Weights of a small mixture-of-experts language model, trained from scratch on English Wikipedia: 30.8M parameters, 418M tokens.
Below are experts of layer 5 (counted from 0) of a mixture-of-experts language model. Rows are named up (a neuron's input weights, with its number) and show model dimensions 0-223. Each number is 128 + 32 x the weight over its row's rms, rounded and kept within 0 to 255. Numbers have three digits each.
Before each expert's rows: "gets" lists some tokens that make up at least twice as much of what it gets as of all text. This comes from a sample of Wikipedia text that the model never trained on. Tokens count by the router's weight.

# expert 9
gets: ",", "n", "d", "),", "et", "ck"
up4:171104134115099169177121169147143113111075137142136180173124175129096151099174134177142135134122104125134121172127110101131160152152137115148196172125121131168126000134182117088116113072128169171141234129140119135167151144098146137113102157162157105111126050113110112119136140139130112095150053170186148124181140087127149169139110121101111153154120143145177133121162136133140122170083082191120133137130102132168167122079104113046108146089055174166192126090153151124156088132121120083138105078132119169140074110147137118103176185104168148119140145063185104101149126121131126088158151141088087118091152071142139125126079110091102177077115146157121150085118099125096095165116

# expert 20
gets: "|", " |", "-", "u", "=", " of"
up4:159090142098138085148161069093085085159137152110112125154159095107111147072133170094192139118113171125110111139156113056103130097068107122129161161168155119173121119137129105130173110127128166112155056146148128134120140078125105106133130140088131125133100153136133098103066181128056099176119104102116072084206083089115094137100131113155135097104103147106137206048120095145128188105169142129123114170114157154084123084172171102150138142147098065140132159162134113108134143088108136135165110033098171103156154186121129087093103069123080113107095094136132146176119160137152110129121058079181070156130147069143078083169112133139154102156190079157132095094127133115112150171138

# expert 16
gets: " of", " in", " for", "'", " with", " on"
up3:120163121131130120082183132127105145133113155041149169115128089115129122163160108119142127123144081144074094078128126093136192153120110173148111138176144223090160076101128166142165147107160150153143086100120077124074091101125147149081115162142140108134137132127176130050046086150143110144183159135080121128119076097168112144151116103139144096160128141126097141122136069138116166076087144181161067173148146143150110077146148115132154116080118112106106121122133214125129122131141169083189116168088082091112103112115116118106118077123134150117183134111115188165113137162116124255149107117112119113121154118141159118148124075171143187123139124138115108187111181209130151152105

# expert 12
gets: "ing", "e", "d", "l", "x", "in"
up0:119116099143074176127152131089099136149121130184170158138169160120117125149122084133171171136125140082067085081151126086189185154149143060116126114197087065108153111105131073121094095122174106103102107076198049104142057186126175097095128135154130109114145124090114089135092164178170148118080148098122092170149106110124160122141143118096187143109142177074114135084181109108133148101115185096100124149176086122165166098070149112196147100110128167110131148130055170159130101124154094163170117113150111161147157180127138158077110142123133112100149150163181151126118094134132148112130147184093183142130104161148076120062172125103123098119145106118120139208130094092138104108135

# expert 22
gets: " ", " p", " b", " st", " h", " P"
up0:124151119100109159185110170160151180071108175160127173110100080160106178137136126166095114141179125089106124112121144084172149145116124165138120121132124141089155108095122139125098133093096136160162109145201049152155110086145039142147179114112149156084135125171146119134157111105135173168179144131123111106128115096116222142082124149150095141154104220173128075104134155049090155112146140105143101104128134081112102167179164138113128123152117134157207123141205069179114119140113186176119162149109134174164080096132152126124118177135092132162137125130169163109114106097191123141117148058101153122130086174088129098130108162102149088142117094218084091135101120126177107140126

# expert 10
gets: "er", "r", "or", "en", "ar", "i"
up0:146103115142138148144187141117191088195098118123157154105147173157132127082176073097122193121080176073154141178118118113132160141123094076137153121126114144143097110127102091154106129103194138107163102131104150152192107076179123122133183136171084183140178128080124135121135074099153179111104143125091167135137151110153117152141108071157221149102192145140165183070110097080122208076121119129133134159103150140111118124135101146133154060104101132147178103068130137138185094125083129122181096093117108159146158096082101130105156124077073178133133084111109176092151133136104158109120123134154139069119090123137194092061130149112143133121126153104169104141105097077113146162060

# expert 8
gets: "\n", ")", "ro", "″", " Ro", " do"
up3:109175128185121127188097125168085131113134135061153081124061103154134166093136078171122115098074124131123153121160145060090175149088101143060202111121115217094180169131147104107120178110170111127122151098097138159187143146191116085082173094097172195103078154144127107154189166117081095130056135203142113136061116149176120081121083127103182140152058106116127139133119109155132097158099131109158153180124127140096098126130177124078131127102147108143122127037098111134118125091119108139163127135114102169158100104117123109117173114095129125112096165121098158164136148121093086134166151090143145092114158148078102137129122085116072123097179085124149173119116129104152145095124

# expert 11
gets: " the", " and", " to", " a", " was", " is"
up3:089120134157140067092110108161140125112114153150108029115120183163065152150108139130118145109130154146137184100138074120110069114164148140142142138086096074104159068109078111147159197100136156093077145087127166174158103135099115123117070144135091129105166169076150164186175038123168162126126121095160134146139180109139149132121159140135163113132127120163114142145127113194066144157090113169130131133137162114110157187151096127151123145141174092131095157117103102143110131083102121136165120116147144143117071127142138137065155164108198139205138105152107097106086083113119112131148091119114096149112109054102090141055049110128134075163076144117060163162086154115102128065119

# expert 6
gets: "ri", " E", " I", "li", " Ma", " U"
up0:170146130133161120169084048094145150124152148098086128128161163076077141145173080139145156125115127132077093147128147124133112114118122129074157123145153119072137135193084111104084139134103144136099075138139118092133123110166145172124100144116158092159183078116143122076126119052147132066158067110098140102206132140117108090160087124103076126130152094197162106181109143131087042151140199194141153119051168170096097084111134147102133166093173145126102144092094073111080089165107138114139117107123141125099120103123104128105207101138112130139100092121130100136141200123107144118139070163123177145075077095129183157164156156108170127148150143099111089082068066126138140117125

# expert 17
gets: "a", "us", "ia", "ra", "ing", "te"
up0:126152106187120154105083135175103137125092142161123083065150099117118131142135122154194135162156155113187068075135116158144098115145193111093172087101105151158132164091116121110145121137184072148145121115132079133181169080097137127129163166101061098150127125177151110150141137134184122121159129164122191122208138124189088168137129119095157166158133117123137092144145113148094164159095160170181163136172102201118136137097109132123120105130084082155061153144117106132154141168143097082108119146122102110114114188154093155119204149105139127121141103128146156160168176097174036184166118132152152126088181094112135176136199092132107123133102090115167080134174105155064183162150

# expert 7
gets: " ", " S", " F", " C", " P", " T"
up0:156133117155136145078139137173157168117155109170142146154171162140144155145090124176213156092137083141144122098120185165136139197132130130093085160130111034196144093122120110131151163156125202105167134131070136136164163087121133118134082130162082150126104143133178125159087060133160143121158099130187165134124139124144122161095087143095104170105176156131119080186144133088175148093133190159106154100106118187152114135118121084088193085123183145079103202108129109111088142168135100090078098145087144124145160075164079160099127083108161072130154146112121151153133141125167132118083118074161135136081163076181159156132100181126138113125142181151151120161085116116085125069147

# expert 13
gets: " |", ".", ";", ",", "\n", "=="
up3:128172152142093154059203108089121113107115064148159110147145127143160124121143116087126097118126190163108066126117158128122125108161067135174106167095107145101090178193150123081179133091074234127183175143090151083153178134129194104185169122083116180129119133101135126142128154140122138116078162083069136064108096146136061149073095103100161124128116180166180154127122119162138149127130091101145123132092139100128064116175148083164125156095102134133145147088110117130098107102133109143129162145086157143116172122186098114115134085120106121109181113167137107165145116099116147139146178110118083126125087172169084132195123130140090149028196115120112110123103102146145092147118

# expert 3
gets: "s", "p", "es", "mp", "ing", "ers"
up3:063103147140117075136103094185144116131112119082129087067108096174114108173117143125132174142093121151152103111128079143104117063115167152158136157138175129108087111086069120101172152143100104109092164161169160109139097139088088144130093212134127117144165122133110123065120077155118107136162175122114135139174197197144145102107082092162128101189084114085097152071145105129117112109155171142159168147098136130115093111104152114123149150109138114143095097035069141152170173114167129139181119133133133115129098129161114086071189082155128202118138136105113174107110142117130129178087074172053169131129087128102138154154133102157155143106158094137141097073060134091137066099068

# expert 0
gets: " (", " a", " re", " \"", " de", "\n"
up0:087067068209134080157084128192116190071144116162096104139110090121121126146148163138129151094067136119110108108104128154097154112163177153143151100134089078108190105134155085160118124156132122109147170101168210109126129131206125139149100093130154103141142089099182136177094111107076091086105134144157091150129183100178160196167132124130128092136190123189109132147107101081111120110114118142142151129151121154168161123097153112111065117104206156083143168109105115153070167126128131180081184068177107131160126128111124113135112110110082047196180143147137141100155161145143158122148097147143165114102149104094137106103184065108120143149094175173143094107140109158141107120103

# expert 5
gets: "il", "it", "b", "el", "al", "ant"
up0:135168174165113153118107109110163158201158072170085098174085119149080138132080187198138168102163095112097100127083133144081163092132114097107081079144090088126143081128087143136128118100130137092113175112169094137105121084119138173130099114171120104138075134158115126108075084142104107103143119111128107132126141146110150112072242119106226173111170139086136120075123097148159180142172129143156092170070123149144054159122154104110091122129143107135165119164166128139100153157123121130133105155097122186124143161133083111080135143214109125188092098143105112165158140167131053068099123103158188163088115120153100159131123112111130101117167117163124130152142139105161145187081

# expert 2
gets: "le", "S", " B", "B", "se", "C"
up0:150093119139149151120181112131143142163116127150095121124130120124115116082112071172103136122097095138163085096110089104221102138108105137134132131150094129152116175102080121122166162114145224124147138148116150159165136117141061167170124152120170111062140094123150100123170087118142168195167124080059054104136214128113083136136122137110134107196153133133143122118099161131128071182153140120188139134191120146123113138157126081129133098151118100166146159156145133134200110132159099069098108105182140122090138147164116102071154117011099176147094134106136138124089169115139123087120150150142106167122134124142161068148146104193090117175116055118115084145143079122185129075107

# expert 1
gets: "re", "g", "m", "in", "ir", "un"
up0:118119114169099164105083164108142116171055147169140150119129143123135124160133193095128101195161182154078129184148154161064104151075178082090132112120080169169088174179122164174121125110131141146122140114107091139138100133164118141077137154123172136126122117186136123104110123167094156094170155176090115139143082160160196109171117125128118172102126172141130154134072122148136143103205162140148149135128164085105112096124121111117105124126177078149169214131147071139191141076128140140125165120122087185140129128220108145163137143166095133128060123113156101168101123173163170168090127114117084171118131144164100141198134142112110079144059126166136175199110076148117137131136

# expert 23
gets: "y", "th", "h", "i", "ch", "and"
up0:147119122164152162111101086101096101111117086136070135136124115098074103167102181130095145160076167121070185107116162152110197186141136117163102093131131153140135121168145107160098104120085134145145178119092154167093099123076146170140139185137099137129222194114155111135133182179144150158135091115164134085110131152130114118131066139149118138073133116119118104104125139129108160134110143171058070095090070193088093194047110093081130153158137122110171130090101095158114173155129175225131155095089104108117109085142148171083133113153154149136092127145131128131142123128089176088046084102146131073131116070137133152100154135119102131147149134089158143105110168126127062077114

# expert 4
gets: "al", "ic", "or", "ation", "ian", "ment"
up4:168161104074087141118124166112130133093133151118138093128148123095171151127146126146114144087118133105153149141147189056091112104167101131173176101153108137144128129128135172117122087147131177124096101110125148183138185125072131111061128090168153161121205128180142121125122097119152159156142126155102118111108121102106117059106056186157137154165103172216078139176096141131135153127119162154145140151134083143142139116187152107155085145161148150116103081133147158140137142121141042138211085110078115125101088183137175116109083191123139159116163139061146147107091104164124163078082119047157191129093163116094087121049160132142117101140105143140141097144059153070120173109123

# expert 21
gets: "-", " |", ".", "–", ",", "00"
up3:114129122119102161101092158153135141146108155190170123122111180107077103115146123122152129209127128130148113067175150137151121140189128087177106171137069150110104082103046172125131170164141092134146125126109175181119144121082081181144185153146141115119158102164113156129096155062088140116092097152152109123173133116146095098108084101151097149139151122092108154105123083134071125185152097198156127120118187171107172075146125131162147092153109089121179097134139151122120114165112115140103149150081099132172117092073153136135133132076158149095171102126123087208160193150059108178140097098154146094137130150186195101105145068189136131143134164100122151133120177216159100141111

# expert 14
gets: "o", " 19", " 1", " 2", " 3", " 0"
up3:112101143066179148163119161105173100155194145121151163087153178087157164116128035151117126122142164134117186097144122107137109119112139098109120057134142106039171165111141154136135152169122083093067153145098118118105069119130128123132097120130159135092155144074146175160102099112140213049126124115157132118078170098163100116173083115151148134110104079134152117197118062204113119107127157135098137126110159171163101121198115116094137139170164165148126132141085124077143132160102128167161128032132157116138111115117145145026121142180109142128127059156139155121128186125154107133166124146165132155096141121084139158133106133109119108170076126107151149097112107119116131200169

# expert 19
gets: "ed", "st", "f", "k", "z", "\""
up0:101159134091113101141093134097108148111075121155137147125132081120149177129133106140120188084067142135169108103111125129166097107125174107084104154110097151102148105167132159148055171132128094178113092121173135127145172107149088133119117195109045094078124129117153205133077158128132151179148117113125131153133144061139192139112098140124109144105092147110150122170130135252144131117137080123132057156146190151088112071104063176150115095082137129096132136098123127133155173139221138047142205164115102161183131115109138118085142095097157129090130174100146088103153128154084173120174131120134094161105144107105093154112131126124086120140086107123109079123144181072102143095131

# expert 18
gets: ":", ")", "A", "C", "N", "R"
up0:155134141068113137196116117092142167150127120094124087108092095117173116148139182131115200096141102198080105089088130072190144092126119146090142168154159094091164139116118112178162079154134141102122123111083101130082114111156119146129068085188162076119145091133111085131180091146119078088121148098138151123101116128153094118136094064088164133172135161145105159201077101155113138150083118120173161110118137161148133166148175129054126133103095168136142184134047114186162166121173049115085118079142116126118150115074099155167170144209099100154140119183094135125078122071126112157113089130114130117145159100142096138088094087169128185165101144144111157137135131081132104115113

# expert 15
gets: "t", "c", "at", "vi", "it", "p"
up3:081155165087119135150108189096167073141202132169111114099176133113112121134140129099115130168151118147183137068105096101116117113132111116075107150134103112135182147061228115177101154094124115097101206168085075158134080085114110111082173137165147123127139191151088101116133178069151162156157169128153161158110071195103156129072126131121073133137108092116127190081104144164169196080140143099079146146102124176144121087122123123131108178114152158120100113111084186129175146121130083086114097101190120126130131146144131149084135134094120127137095095118129147146155072150101186111155027135114124152104130098146138171135136158139079141177131169102158091137114087120138093126145